config.yaml
experts_per_token: 1
normalize_top_k: false
balance_loss: 0.00562
lr_router: 0.00109
vocab_size: 8192
tie_word_embeddings: false
learning_rate: 0.00367
Below are experts of layer 4 (counted from 0) of a mixture-of-experts language model. Rows are named down (a neuron's output weights, with its number) and show model dimensions 0-127. Each number is 128 + 32 x the weight over its row's rms, rounded and kept within 0 to 255. Numbers have three digits each.
Before each expert's rows: a language model's description of what the expert responds to. This comes from a sample of Wikipedia text that the model never trained on.

# expert 14
What it handles: Line breaks, double spaces and pipes in table rows, especially election results tables with parties like Liberal or Democratic.
down2:109125131118150117164122028158161085141139114102131176145103171078195131142125105118142066117075071132100108138121086124111143084142211099069119120167150149116171062086148093083106156152177122169130123137131109113132141135116143141160199108136160188137142162154122152194160135108089130144120162053072164134118187129115144084151110120166127176082148109153143100149122137118152103126080
down3:157108135118163102128126148156156120156144054126174121148082184152153145159141168118179181140163112134124139129128124098159138121186127115055088141080140125136095157137103113151067109183120166145131112116084128105132175156065124127011126129125143115085115092166118113108111149155183186132100111076114150080095128163083134133142154101092143162155160057173128111121154149143190056131138
down4:158167127108119150096101118162189097146147123133163153133145125115122139076146101125105080161136109105164101122120135133175122188104117121048136106115135175131112163151160159163136165127204174141146080172142080156138088116144132113166136121187169123144108133171139136063149059155111150139079178143147139120158160129144073165121148178171091094108209184093198122115190119167136171155141
down5:090157159200094153134173068161120149142140090111101134103122130116096105122086185127126019165113134091105093084108130099119156167139128131073104104110100122145140143069157120127131115110097107136190200098073141119158086095114179083121081141140098128089147157113115157128098118124117152160083070144143106145130104152110118074186101068069144148171147151147109102125119065115143176075130
down6:173119108133120113139122143168088129126119116138105106162111175123192106127132117101088046132163181099111143156160101136228139166225115125108079147131131130121176102159108154127098143099156088071130145137152119113179090127132118146082104110133155114165123133081132179151123155137115201187153131105143127108147102127117133097127175143173039171075123113101120171049136162160110111113160
down7:143137064110176133148143115216140108084143135161141175164150200109113186101139156102128110126100142069124155141151103132125104113144163107126124106124107128089079102091138186102098109146162084149119092082130154144094122131168120083079186128074200103152126187174182133157099165128094156096106101094104120117107145128070127099100154121083059098139164119085150093188121130134184087153128
down8:141114141112148180142086161123099127144159148120115128148105186150133115076133091119109110149144083136091159127141143165149100116164092130095185151093131140146109136156160144099062089079129101138095141111190129141120168099090150146116111149134174061174184110112164085179158124103155152129119171140169065125131112101095092084201136214153123176101185185091091115153134146178098115191084
down9:148107160144146129077142120177140109124114149124102110144145131128109162132143154194173073099116122143111107193098141159115087088136143100191169109187158137132149146173157152130159113089164074085133164137078118150157153105158116099193192143112121154133165201114106174178163150098123102101113147175140155094161129142130136185085153105097173131233099152161142122111160151091092091087171
down10:125072181151133065179133154140114136132179164123118132143155112149081152069140122115114139128172078108127059136167110129164135131106100122172146116137153099185144117149147141087124165074115156144127147114209122150118057097081169111207114090123142153213111119111139172133061157183123079154155136151164162136114146159077149118162135100111118153125155201135149093104102079138082113114101
down11:105092094128138080161152085078114113143085140112074156117149158129103117128145115185122121135112074135105150146194087135190158186149133167151145159124105123150120157168113140081109081143175162157145160122166136099159098148143085120208139087139103171166111107188134108104085088099200136124121091106142084146092086117088115121113156145095128095147075170044127106109137148074190174096136
down12:122112193133137091125084210135123111076152098114082057166131082158128100111131109100096075116144153177115098168083152142173065130112146195158141159047118112132138150142089149163110137169097117085093133143117149124086126152099095125151171216119153119164121136091131130123138128183163128069133151088146139117117138111077102147137159114192154165174102141126110197129107137097083137099164
down13:095138109084101112144164164077143112107162113125094186127116160149110124163096122138174112089179103096156134145173197060057152112141128091112108144233153088107131171111153086110180119114081131077091158111131140229137127144138114103158114096070144054165136137141147157099128130104126166148134133155118120129116104143161092092081125116130078180132105151171132146163122136113106156083086
down14:090082076107125075096130189152101149095058131180178115129118153121148144103146102050166069148100108162152106079137132089117117145158106100159147168102148159122096079080101089128169085084115156096076096098115123115144140161136142109149027120162172121155087158133105133111173114111193128138129100102131124107066158165114111083107090109107106122138111112127145134174098133157131075197108
down15:155150124128095134147165134122158123139123113146097123130121151135145108141199145104103066174146094132105107112160112102127128114088149126184118098089140140150139094148179091202085249131134182153163121140093107176125095084142186111102106031167087098087169136099170115092148167132137145136114129060092088135109098144100157086108125085178139141141177110164149151132079165101144120096119
down16:099105148137145193113159114105147103117080155092151130154166109098144163203206101127141139094147130121131111151037155082147079110078092149121146135148166151160058135069131115171118092172111142146163142144108118131129133154117076139037121107126137142095105098133162162131114094171158148086113080147132131130116168086114102099056108147140223124114116169135155125197139113076140139127130
down17:148113152111147122129171162146140133108183074124153154126110147111176136093117090173113178143129103165117163164141113089161142134100202095107100180089139141143141150204113166104121109143156140130112180149134156125218114126055151097118145124148153056090092148157132115182111091143114106136155122131138113126149139085087149126080113156121041067154091088119202156114133096130169183071106

# expert 2
What it handles: Periods in abbreviations, initials and web addresses (lit., Mrs., P., vs., .de), plus name pieces like L-lo-yd.
down0:081133165122177092156205127096167116136115130104126108211145118054146073150096183157084137139150110088075107128137116122132078070122183124098124101167077143132133154124156102140156146079122106156184134079129156148115057180117165138121099119115145116108152152119159145104075160089163161110151147102131161139181085153139132123169157191159108158111155140139118122168157109169055127069106
down1:158130138153130139113150101175153136095118131129152145090121112053077116120200116099135069123129123111164137130127091134111044152139134094146154110189136149126102108142176131076129122139121111115116143118166176197176142112107125119234171127175177091103102103163084139170092153097162085084073074153154170124111154145106075099078180148128125187064162123146135115100130131124133098128098
down2:094150146107096136152173136075141138161128112117153171100133069077081160108067139131164104080090159113193133087077151154131150152132152139105138151074125090135103119121138122082159160200150163175172140143165081109097144128110118134110161144158114122200118124097178121137086114121148123123151131116111105183186107128131127090067128181081060105049153130102110176071086160092135086131113
down3:148129106142131182149125177161156136171140104151151135156087096150098019112139089153122084128149124089062129073100085112127119102144168185133146132159113161137185124114147167027151119122154098107100174085135149132106053120150140143130098113129126175189138083117102167116113110109144121066183134161120120143125129149122073149098157139129105168149139139096143228122154171130111177124118
down4:125106092152125153160125198143142165075112149113104127173090085109144155141147144099117107139119145126073103117153165087186085162106100189173112109145164136117153065107096060155137126095156134138178121131138141147185077120172126120162106153090140147145051142128069151098132101117109093083071094187166105088147130098141180103184109137089113117138126117196176061130094150082124142157098
down5:091218149123157176067069116151145137129140142072132165086150114223083073105141110132124092108131153159115129145094122172142153165146148088117119063106079142078109173145089138186155102131152120187106154166120171088143153136089125118201196124152150089132152156122108196146120114114097135127102150135177159109104085174133093144151148136156134135132082124105100124112181084120144156140158
down6:170155147084122115130167168081078189127062108174124145101075154143109157132173120077081132152133095152139175110128106162128118101167117140150072144133146084124135167117129121093116150094112156173136095108106131099175114154153123168187130194128146069088085086192132128028181143098136177129094152099151115162126146174165162162103130063140156138150139141144090133134099135133103064094116
down7:102068099166133147093136146077181174138140125104131119110113068112060123162137111115128172144106116135130114167121140130016110112073155141158129091130147119116184152155188078104110126154104148120123113106090109120073128141083107151204105132125122140144124170154116138106105098113077080048109123129085130121135121110132106168086165079102140141170096167192128125228127148163112162109103
down8:150129108107195106156152148115165134181161161107043119148150082160166119108121160167147150111136135148137158135085131099128164148154068143094139073053126165099155168155176113119114132081042148178136108137104088155129172139190111093199133081117099142160140143120116157120151091123102124096146118122116101138118150141144101125163129184082095114120116113147173229138149186110093080108152
down9:122158117145113151157099095144146115141178139154165101145103094123129114107106131107102093168094085160150152145180079114151176087074148110115067139049120133073124154111114144168144190136174103158102178155099104161115104072189093107088143153136111174083105129155152084144160131171112098144044170108088102151107105140082109092139119177164084145156129090085115124139081059127126174174139
down10:151178081150095122105166121102125145108159150132081169142126123143167094079063083125149136093174144070110112133134110081132160116101083106156132195122134199129069121082108156132172144158136168109088082089128160131126201134119157108230112092126107101182138157105091147095137150117117103111128126148157151131106116089134117160132140134124137099190142209143130109030142121122136188126151
down11:154120174108141198141130104126115168086088086100127083058099178156124135086113077128135172136108135062091135094143153133084134165126145139086163169082080109091065078099156148146130120143104151142112091104101151069135164145084121177098130160128148186127065125133092167119146175142157177117097139162185171138175158137117172139094111101064137113147093109175163158084121095115125104163105
down12:091138212124136144110138096152072087108173188090093127163104084083106102186117106064136169115146079107118113182073130136122156146117120074129144108161151102095115113225124167129170107154135105061104166122098102168109125091119118103118069132149125171127202190135192172137145159132112156067130137116145147116167170134108116090121102150147155166123149136149125158094145143141119142170170
down13:131088131131151152132100174109117216164108119145113131153186129072189141123185147156142201108103109131130125092068145137160103147136105138122125070209190103096150137079139096163072111115156189124107134133118141103105081188175172177188133143154153135126155147073137104149122117155141186098123139107165078100141071174162149123133120126154058128156161100078123122129159119137143131136155
down14:134142119101075104105137088134101183128115120123065114135135152193137133121121172130096129143080091153111071079136154109138105190020091127066110142169119092127145053152081134155136181093101190114139137140095132117118062138059202172127175122153121125149105137185126138132105100140156131142123105160096122133128088152135151159077084137133134099137070141146135169097125166110113120091184
down15:136176136157134098139132141077179152177124130073153103076073151123155145084138142167142144121140127088120151045125107112115131073170127102139178161102167165101130087089138118182119143079205182145097109128163140160126096049124118141116122154165110124120187109103147129116144155099071205087091135115144156127125148063117127138163118123094154096110118206131133113071144133143163153173071

# expert 7
What it handles: Surnames or their first pieces after a given name, mostly in sports and results tables (Kal, Dem, Adams), plus the parentheses, commas and periods following them.
down0:130140087095153112124099084122156143151140107120121117195113085131120117180144116150163106136145161189117095192176113086149168153137138190170140155146091128137162113158180113077130163111158132134157144134143155156168134091076155114220083124074150084149099124138071085063109172102150078110120172151099108206077117115121091113105160124138183167166161080160132126123107148113078100122119
down1:025114130186096097142134158158128145152113129110104129164144114120111113130102081173167208114119149069127136139115145130099105130136166133131134140138126076122097092098135160050196109174093111176090137135154175106158142174131124127153147157181097130120178090094145172090127117162128116109096136174225077144183169114126079115069139100131107168143115156091110082132119147143097127074108
down2:121130126112095169081162119110143125112085104088133101144141130106167114140162078117131147186162151123106100189138131161123135137120197156155065173140163109117083107103122085155139144127135146150159192133059099105137199074110074167129123142120112155117116130197133132103155115091163203070143105148112122132101105193084096126176180151156115141160083071116123099102116159165109043097108
down3:086119105122149142119092133049114132105123082135159088175143107138175144150069130147129093126125116105144135160140125149093124158123118089134154162148144165132148194154137179138155118103137125147146098152082138123153067131110131214206061127153092133175188143164130098143119144075128159159052150104111126163101117116132152112119123131039136062071092166125149181116156136127218112130138
down4:127134112170090073131149179129081182113122110138085157135141115166106127118156175080046138169099137088045146145146106203154098112156119118163138127191126162117147145119090167119101122111100168085139144096129073100097128140146138228155081113136072121113155135159126111085135134122168073130125179142085104150109099136062148112131169108211104117100165135152091129123167140150150130095118
down5:104163117112098130133133125162104160118084133052144077050109124105182181142134149118138089100163140139224106110124164114166153081148104135166132136101137122098112135141152092098109092144143148172074140057101120133143139142121140115177102133149126105092151157149092169116090100183076141183151140147109179159199187115118114120092086076056157091093126130131117125146136159131191123093073
down6:102143121174124042078120078108118099152175172133154151101107107104127148108150090125150157129102151103041081083151133176121116193129104153089118167165112104038177103109131153116154151099173126120171126106166153172140134129136117187092140102098115158181102132129130077102135124086131094079169172097165145076141111165153167186085150153131159152125132079067114134113103151169155128112147
down7:148136074125121146146139115140069114136145111182126108124110120129155121130098156085128189068029108165139093116089147157145082170131171099088118110159163164139154106105130142111105075164130120165168147071124102109126127144102147152170186087118150113134128161119075059151087159133116151173115170142157117139162099103112093123122020131118132203159060107178114166160145157151133135078142
down8:186108171143142185142134097058163148129108073105108153182099118122201099109109111187186129091164116077161149178101128082144127057156099139118109159113151123113119110120154117190117110073142141060150126150107136070110145140146120099186137127116093146082115129119191095063132129088142121105104186075121160134103136092144122146112158144163105073163075081139118178159125163102135096116129
down9:173117161117164158134094167170156110160128118125102051173132091103099100168099201217122078134181099085137137063111120141136087108141124137107148123088177110172087126184120135071179147148173122122093102115144093150139081159099153143098125110130164114166106111153114103131127076107080133141084119157095163079140123142140166145118155082102115099170140112103146166081161117207095158154081
down10:150121104065134102098096148078136137101133143088130121119168121130095111107190171133072083155057140161133098159125188124121158186105105134251111082197129140120137122148088096136138138121103137136093160146122151116089109170121140152154131176094089158118155180117094136111120092144063158123138143163117168159189095159122152147078134071155126122140134166141141134189111162136053083134110
down11:061145165135132144078133142111133171128108070173129106148101138126136079093091131156131164150129118154095094107193120188070192096149155179114111128096106116139163145170091142090112160164116118082181195148118131145152140106101153106135119127105136139130156118118155161095178146097059105144115193121103155099110162177150146152174150181080151151158195077073137176123147141103165187128177
down12:130125150173078146137100115075123113122108141118078073046152103132149126132075142133149128131149117177150146153101158107131140155129119206118163070146181076155108121181175131139137101196205091114140090136186121111141114110114109167160095134161158131073189118097100089151094142088134142119117142164164141100092130140077037185140133114115138150084067116165136132152106161149173100165133
down13:105075127100139105141079165127148188104148111113159109136135098179231190098104195105146123182083094110092126119107105109107097153145142100109145109103124141133102106081177138146104081077163136169073109138208091109087114128167095098165139144082117134137125115133094120156174129177108078083144135122071200098092152150099144125121109102110156131098057112190143111138101121156110123104144
down14:092155069136119135169108195104157176148049143080154149143082093135153130162126159111127125074187099132169160150164140087138183147136115153149135056134145127108159146130096085148087126072051171102191145144088167096108128149134119103110106157112139173108100136087081137128130100087153092130164170138106115118152103180119090104121051195157166122149123140131141181110143149074152090111120
down15:101134096088066142176138107156166091185142154126136168111133088146196102154172115124165078099093098154173115102159156098130149132106114182137156134123142087120102124152165114126211172142119091098160128102096114117170163145115108195159124178099137101197144129113118115086137116085143185090126130188091176119133133104108112107157035121092091169123195091125099148135089138178103090128119

# expert 19
What it handles: Paragraph breaks and newlines ending sentences or tables, and equals signs of section headings like ==Career statistics==.
down2:189118153110191159122152111163103097093135198119109122132134181126125127086101156136132139099102105122093225125046106126092141048110112130106104108106120101138088095148154166131149138129112138172175127144166100192104096111149064129069169128112126119200101142106153094084152145162130151144132129189095107128066151146165109117149087149156065159117118133169134122160105150083144081174105
down3:151157078128108127120148147139137136150147123085153138123125082169142107125094083083159146139175093123158141153173152167150151093139107112096114102045094148101111157120076168146153160158130086107139114113147044165133180178171126194010129135134101077153144106096142148092128138090138157137130137143153152134116141124090144169113137120185163165163132069130114101154191192160080133076116
down4:152158143114099185117112156111106151173124108149135097154139196122131166132094083166128148137162095089123107162183095128095140109159122072184103125131116197092109115200181151176127151150106183085151173111122114198116102132142193132164124146157147141149070165037138128150145209137129108115128145153120100133095158108119145116086114115115117107178118127156121087184113053070145116144141
down5:141172127146197180135122125165154133164103129173130165175135102125182122099086057101093108103116135089129147106188123140105103111123194137180117121126147101125145102129164115068103064144125079178139064118109109113139135072116118077152098114077075129111144199173094131173106120125130176206148168101099145131155126143076088105142120103167107087174157118133160136164108180148127145175166
down6:154151168077067130185156119061087073168076122104174070131144078132149150132075101113136112143165132132151099123160152112109181112085130099111108096110096174121121135114124165208119186111119105116118122116152130143156120123174163140093156118108165106136042142069129155178126104110138116121129081184160142107182112141118146195111170192156108169109084168130172137162149142119098144161085
down7:137131117124174148135082097155123145144164132125118129123073123099136128114153163149117190131158106134138113176151124117150151119177079119162090118228129112138167160150140105182114125167132129132167123101174107120119139152130082113000156131087132065122161125172138135116142166066161169145137146148081158163118187157102165155151075131165076145150132135118155132128152159156158082151177
down8:100096102106102156158145117191159116134129130187177157129121190215083167098183139156120118123156107116125156177092096100116094143139125112102114111128186078158122098130072133133124106131119149113160159119119097129143115116103116166063160145145151120147102118126180124071164153148099160102121071184149092111109202105124180081145185134111106077081140118108093166135143089146108021133113
down9:155091104136103133166131072126202181160155117124133094122133115088085105086158104084178037139119153088105093132104109139060107142049117143163164190086095177145136084073132145105088124062122160079113139128176147039105106151119148177144128145083089169141120155162110125108150128130121146134132123158062096130130090142121139168198125112142145145103142126123160133153121107123153177117158
down10:109044206060102112137129150134153114190052220105093107136124124123086109140212097093123192158143147095103089091145100145141126087142114131172110115110102140156135133111133135120198113180159159099066123104117104126076086144098165181099113153110128095156137120150111171136117160116154088130192148075137158127086114084122143110149181147097124126091122114153114109150121170136153109109104
down11:093150144093110141163132186168131154122102092157133118120123111141157146134128067110185122078150093187137167139105149136140140069147159134074130127089121066166067136118069166127148145136124097157192086234131113104116119111152150157063185147120111090146193110125133081176170163146160100156096050118127163131147107107161200149129107140092148123098132108130118083148086136144145158153114
down12:115124146149148158113167119089149142123167147166133080134104114167119107116121101143123240136124088146081105109146109162127122127048124109201123072162130078118128150126085117108138204136174096174162107138139059043110142138112101150054125105177140096172150141107129147165088153098164137149126070114155073129119149151123132105188162120142120192145134080100159108123144147163088122157113
down13:201110098095106104128130106152169148137134131116092117095151102136135203089116119138140083167123127073099155112157127075138148149127135153102114142093091089074120137122161127078110096107185141097138142035139135064111117088017092129092156173142128188151137146132156145065114121108154110174135138123125139144078145142101091143150151121098072116089103089108141142169178194087133153184127
down14:106139108043125131139061131116118171063162171124120136086157116151188150157118104199161118136119142122170137124135135152162123157123113142160115113182096093148128142126142137085164154082142109125107108167136104151163074123070111148249115129148140178073135155120140150058144175096128184149117160147165111148153147097095144057117127074112147134112168148085102136082117167150108149178130
down15:139128135164106128110133181102104090161094157191171173106111109139105172081120078117148143152101076064132117097154066142115100113138089134209075140155143088106100106154135104140093124161140108133132157093170132201084165095144131160147126158101155129153185126097182132143090186119099096186129174146126119122143128196125084108169113153092129095159082105090142042156102136094160156148110
down16:152134125087119080128124094159163120119107163091197131099136107127054155125134093128086195132175121130062097130103102122134160155142148179122139125075136130131073131126139095184135216119162094160142097131178180135152132115127144175125117095132168083072113101056172148117150142157214128189154090113163122148201123203129136144165148127153134146095173148108115102123157145135124099117101
down17:148165126159131144145070126129172069112137116144136187101167127214109119142155062135157061125167130149091148105211111135091142130144093165096187137160151131137133154148164061110155127129156136126150138140064131119177126176108101081009085139133151155125179145112088155133138142103102091066107079116111137138132162125159148111095171122138136144144135109102129116112132133160180103074095

# expert 18
What it handles: Digits, percentages, coordinates and stat column headers in tables, such as GP, Pts, %, and parts of 5,268 or 37′59″.
down2:185164085054137146123141124118143126107148118120108056127176165168149101149125146125100050098140115161095146140128067144106145176096149136107098112159053108119163144112173096073157106121133160133085109201130122141173157140139180146073135064130120164140145140126148189100146155133134140139136137148123068166139096111088093122156174181077160190168172181142098129122121174190138113134132
down3:139114140124154158092160108114160201196112073161102105056130151111180130151159144144125078189114187125124126129108105098119120138150086184129130133147112098093151137123140180109132142099117048098088152132145151137147122116173170035141172123132140113117129159143130153087196154119166121110173112162144126167119140046045132179119116149162109154099137158118128094105099117068157158157167
down4:053092130062125110124128149112093172095118104095137077152143162082137115116119142151170139120137142108108123129150092125141130157119101109118101151217130171076054119144063111174162120122137160152202127145143059189125189149151133067187132126159165151108089103167123087118126190115126119180095135127153053151127126126133131133122104142089091169125085156151121084147092138084125155071110
down5:129183151135089139139126122169152123139049206189130119112109141141163103049157138105109183119111077143104102072076110154128105118120151140174165096129103104151055163090137109149114125128101068077144124136179137185095156145160111161097098129124193131127134061109105099087117123098167146143130181132204127086118084087130116133067116096190124131130150115123156167157114141182142132122113
down6:153172119139129112165140182148134112140106136174144123116102151073092105082108136088184101043153050120130111130072136139156177116072173124147085173155074119126133115135144125094127167119110123110077107141081100107154085127110128131114170097058157094116108089162100094165194132137171087093128194114119086095136166149095153073177080111156114123140085089105152144088093116155094139106168
down7:150161171111172081087148131153147107132128166152170146125145138137117113125088174116135122107169132098138109156046138185092142111117126137152175125083173176101164191123159106155112126123113156183151165083114109145104104126073158107165116135141170173115133179110150127126095051135110148099126116151030128174154096171224134077155166150147143148110123109094156106125142156169132117043119
down8:123102119127066109214098046114115127093162144146178121089134158110111160111065148121095143136123169125120127158124140111122121166161128157107154065151111097096147136108109160120115172135139122129108153104115115126113059108075063130245113170132112132117118098125144150141042144170089117161104108102120115153129109138048133106086116107168150104147115127090142072146119159137044159130089
down9:087146122119170099137163128152117067079153133135200130170109139113116159134095174137121080072112090121168111145147155080131089120218135104141072180110104100117087129138118144134138116102108142107129099194056115134193162136141157174158150155113093168149124059169103202112141145186117107095109103148117096124135154126113168140137148064167175133144095146197136096082117121106107078140144
down10:167134128117158132125134104167083101146066127157111140137126123125087173194142114130169151148083117109121053114153191154110091174107108119171145155107119067093051170144088107099144108140097125177139138148177154113055147148122088158161062122186127136155113157112120092121152164132127106113126184060124132094197185145125146114184147137119170070059102129162097143127144141112125095141169
down11:161147142061087129135110145104084129140103117069091145107093146102081191101124101085143132156181120117114151199129182096149126113109067137131156132096124147155148124144066142145121142123104172145063164101080094127141137070068132183160087131155149134158043173163148129168115125134176123151141184111121123148146094124150091114168060133114118119151162158148166158091134121091091153212100
down12:162147094111138129047175155116097140072150181158124075137125158175144107122126090136129181180090133139167091159145129125135150129122130090100088207127104158124184095124119125183169092078128116111101098135064119098173103095119179075103085149093193131144115090120068131107194131105103109158072146100153069111174147098138133092110148148103088102135143167137112111144162062113094150155127
down13:177093186135169072082198130156109138110091171127127084129164151135113127153187105157176117156125122073136100145102068139106137174085165105121108124133115144134056106107146137122095145128121133165144113121157129184191104101206131098127097117082111176120140100111099150119133143193129189140203138162140151140092116084100069137118138116181119124126133071128103178070141173130184117096150
down14:120158110124172121185124142167140126130122129116123093143200088183096133138135176158123068128101090115131163102149085160119188125127114125106125055137154080151125179122170115071163104144176107162131105127112112111143144044110115128170151084143079109085116141109174115114155090022083175108139119142128180111160125173098100129143125134174152101162125168056151143158185139099120162171127
down15:118050152132142107135185113158132077135130158107124111124129119107090163171050136113111130100171165142085124104143129162105093111125109095177131113082102112138078083093166114110168098130113174129126128113222122155087089137087125169199175133165099133119156117137112107144116137094198027159110069140137081141160114116159090106120141076079152158102156119090124123159080110176129110110156
down16:204138080160140101074162147102089156106127065130107167156127099106118133108102153079103101163178120180088107139154126105145171121103148149105107120059056180092194181117122119132146111184161109135151120121102134126142128155122065140143119125127088114162155104146146153097123183135036113127105125084120143159160146150135171077133150154121137166216138150129104117175151121115159167197090
down17:122176118074143102085141113146130085105153176083108141126126137180104125123169096096164113157138166134155154098139090146082133154090172157078103158160139089177167166125072090135140172166089129128146114091118103051133145071126081161162132149176076101149117118104111165117104171145143124136157163128159141179211168154075092086093088103102084136068125144076127179104137132080106112138092

# expert 21
What it handles: Pipe separators between table cells after numbers or text, plus subject pronouns and nouns such as She, He, ship, species.
down2:147127094103109103128139117138064073153189106084137098143109090118063170126109120145101076136183172122159109166136164113137047130184136132133060093124122091108100105148132099079090102143142101162144126113119155103128090037099132126240140170120107118152198118166163099116126132115071147136188146153122099152137091107164124128082136108147115110089107138103148141148166121142090173086132
down3:124083109128144109202165137140141135133106165089130144169188173116112228101124131135156142125125128154145176149166103115131094125176100141150111139108155107176039129128135160122118135047167106132092184092132115086097088072090109103149125128167217117127051117113155137148117103137083103115184106108170114138153196070142117131172124107125064153147132166145124097135134103104147128144154
down4:119104175122099155117133147111091168095169115134153137163133140210050181110169175084093125120124156095119092130100174106101065108141151118098127130074179137138120095106083126142167158130115083122136122156128193136142118141105105117090113124147113131151116196061120137126119220105171112102134110127151075169132188126076139116129072145071195142191126092131125131196111134096108123121155
down5:087083115047132131143084110085180134107164153143131140135124062156147108117145203120139153134101128151152063098138110173115126167126139125141127130150100148172079091173194156090092163211143129112121158131134153109177125094082097156199067097107100137068145139085155101123139086106118051098162143124126104102125076100153089090152105103151126148116082092107147140089127097116078147102145
down6:190141129101082113112146129152130142099163163114121147112093097178103044139125077113150074150101130127141109145098133155143182162113095178126090171158133174158117139113133102100149151111120090095115115154082069126091132114103104160177153146095123164119093105140117177131105132153184148135129138175170175170207058108137112125156061073169097089127091105118188116091102141143057184103116
down7:103093098128083140159138132134141136146153079098100141121145183061101098130160112091151146113121211094088089095135165075167116150149138104216166147119112105130147128098211136098129179121154119152107074073096135079082152150157164116163114105050100096115076115184161162171148138159077119134159090122084148138099084158141124131102075075156158153118115123108144121163123147163164098137120
down8:117100153128102113104123097143110147127172154195136139092137139178117128119164131085140193143104134136169132138119102202099094105090170148115121129132117106034182136174115109067112168125150143066160133082119165081070092060142134120142130131138160166124083136175141139128130130129087121111151157126090149128140154053137055130181138107111118091159119132177104102151108089042103191121095
down9:118105080139084143090076150126108104102141073109082138184155077146148199117162139125088090141094106160117160105157119136110129122134109114140083183125124139081151113102157087054116092091125151083084069139082089080112106109115151121085090090092091133143106134129141109099103076090113155111160130121120163115095082147122169200157102060157132078133141064067108201138126140111138169100125
down10:152093145126090142106094101139108143122134092124135212088103141160138106125154141100117101120173175116114179149070131092074189112145168095205080106175161147107096140126133098075139105141111118106134135136129127088097123106081135091107167096097113099047126163170070092098119081139118077140115140099160142155145125051108079176122156124142121069167127057129186167177137151110157112107111
down11:139128135090182149116126134156153103097091122069138089153124118108133111105110117161117131091118070131111152142078159103108083089139107140181137108144090116095100111171116110127103067136090170122133102177146114070080099124220135104101172189133136142082128077103096074140147061114081144120180184129140151096161117088231140143088164164127119143134073105096164146133169115073125147115136
down12:146131112135126136118178144047123160143167116143141143176149178094141182104116115122140125143153073083154149134097136087086118165182055156147074093142093135132167055138091118120087104122158154146157194118090181163141116189079126216184181142082130175151118117134154160097136179158181124087119094148119136154077140078139115142121128099112140092155134115125144100129158110074153129168118
down13:090170130107158153116099042166181139107172146151093145149126164106149162098099172140112078119157086059140164121097110115122080123082150124144145082123129144101155101115180133145116118112085094175136091148152148137144094133144122137232044103078197125133147127128101111117153140120120211105144125116143099100133149147107119132146173169131115088111115193119124118184138143131151045086163
down14:148113099114142112116083129178175142107197080099109146114102146182110067151148183104168150153118138139150122153116164112108108162165132086186140072180110077156108186201122116106122147094132148124157119195070160151039048094124085138202103152139115151120134143148145171185132194156117133136087117158135136112149120130094128149158148121144129111150145139103107117119068081130166120111099
down15:120152147066080127145169116127151164059122097126108138127069154104155159100114162191190122124135144104137142059131143117137139168151104119195107166087080130148172099093112094168086103105100130108100099065105079148184095085105136112206111109176126124125097149126121112112164090190116157095089113103068186142139157134117088131154134164137111083097064080134134116127088107114151148084091
down16:125112123097118130104163135175168108138115113072133156177137169158079178111153109136083179132100093137137124142108101163116068132147101137161089171150099145149115092148082149102124067122166123123170120194163113138172065026116078135136177171107189165102120144094180136122095146168144094112165140152124081123161192115171101145116076126096125133083136097131126180139175145096141192138114
down17:097123087119108168084136078141159136060138132164162138162099107089138125151103105183110167127156110155115150115154095145171118128143122133184159143169145124127126122135161100134180145108161229126166161104122088146171139113185078161131133122141144085199124134104158110086100151196129165095109113115073108103104162188125165063155174109087150105166140137145066177117096139191135173163094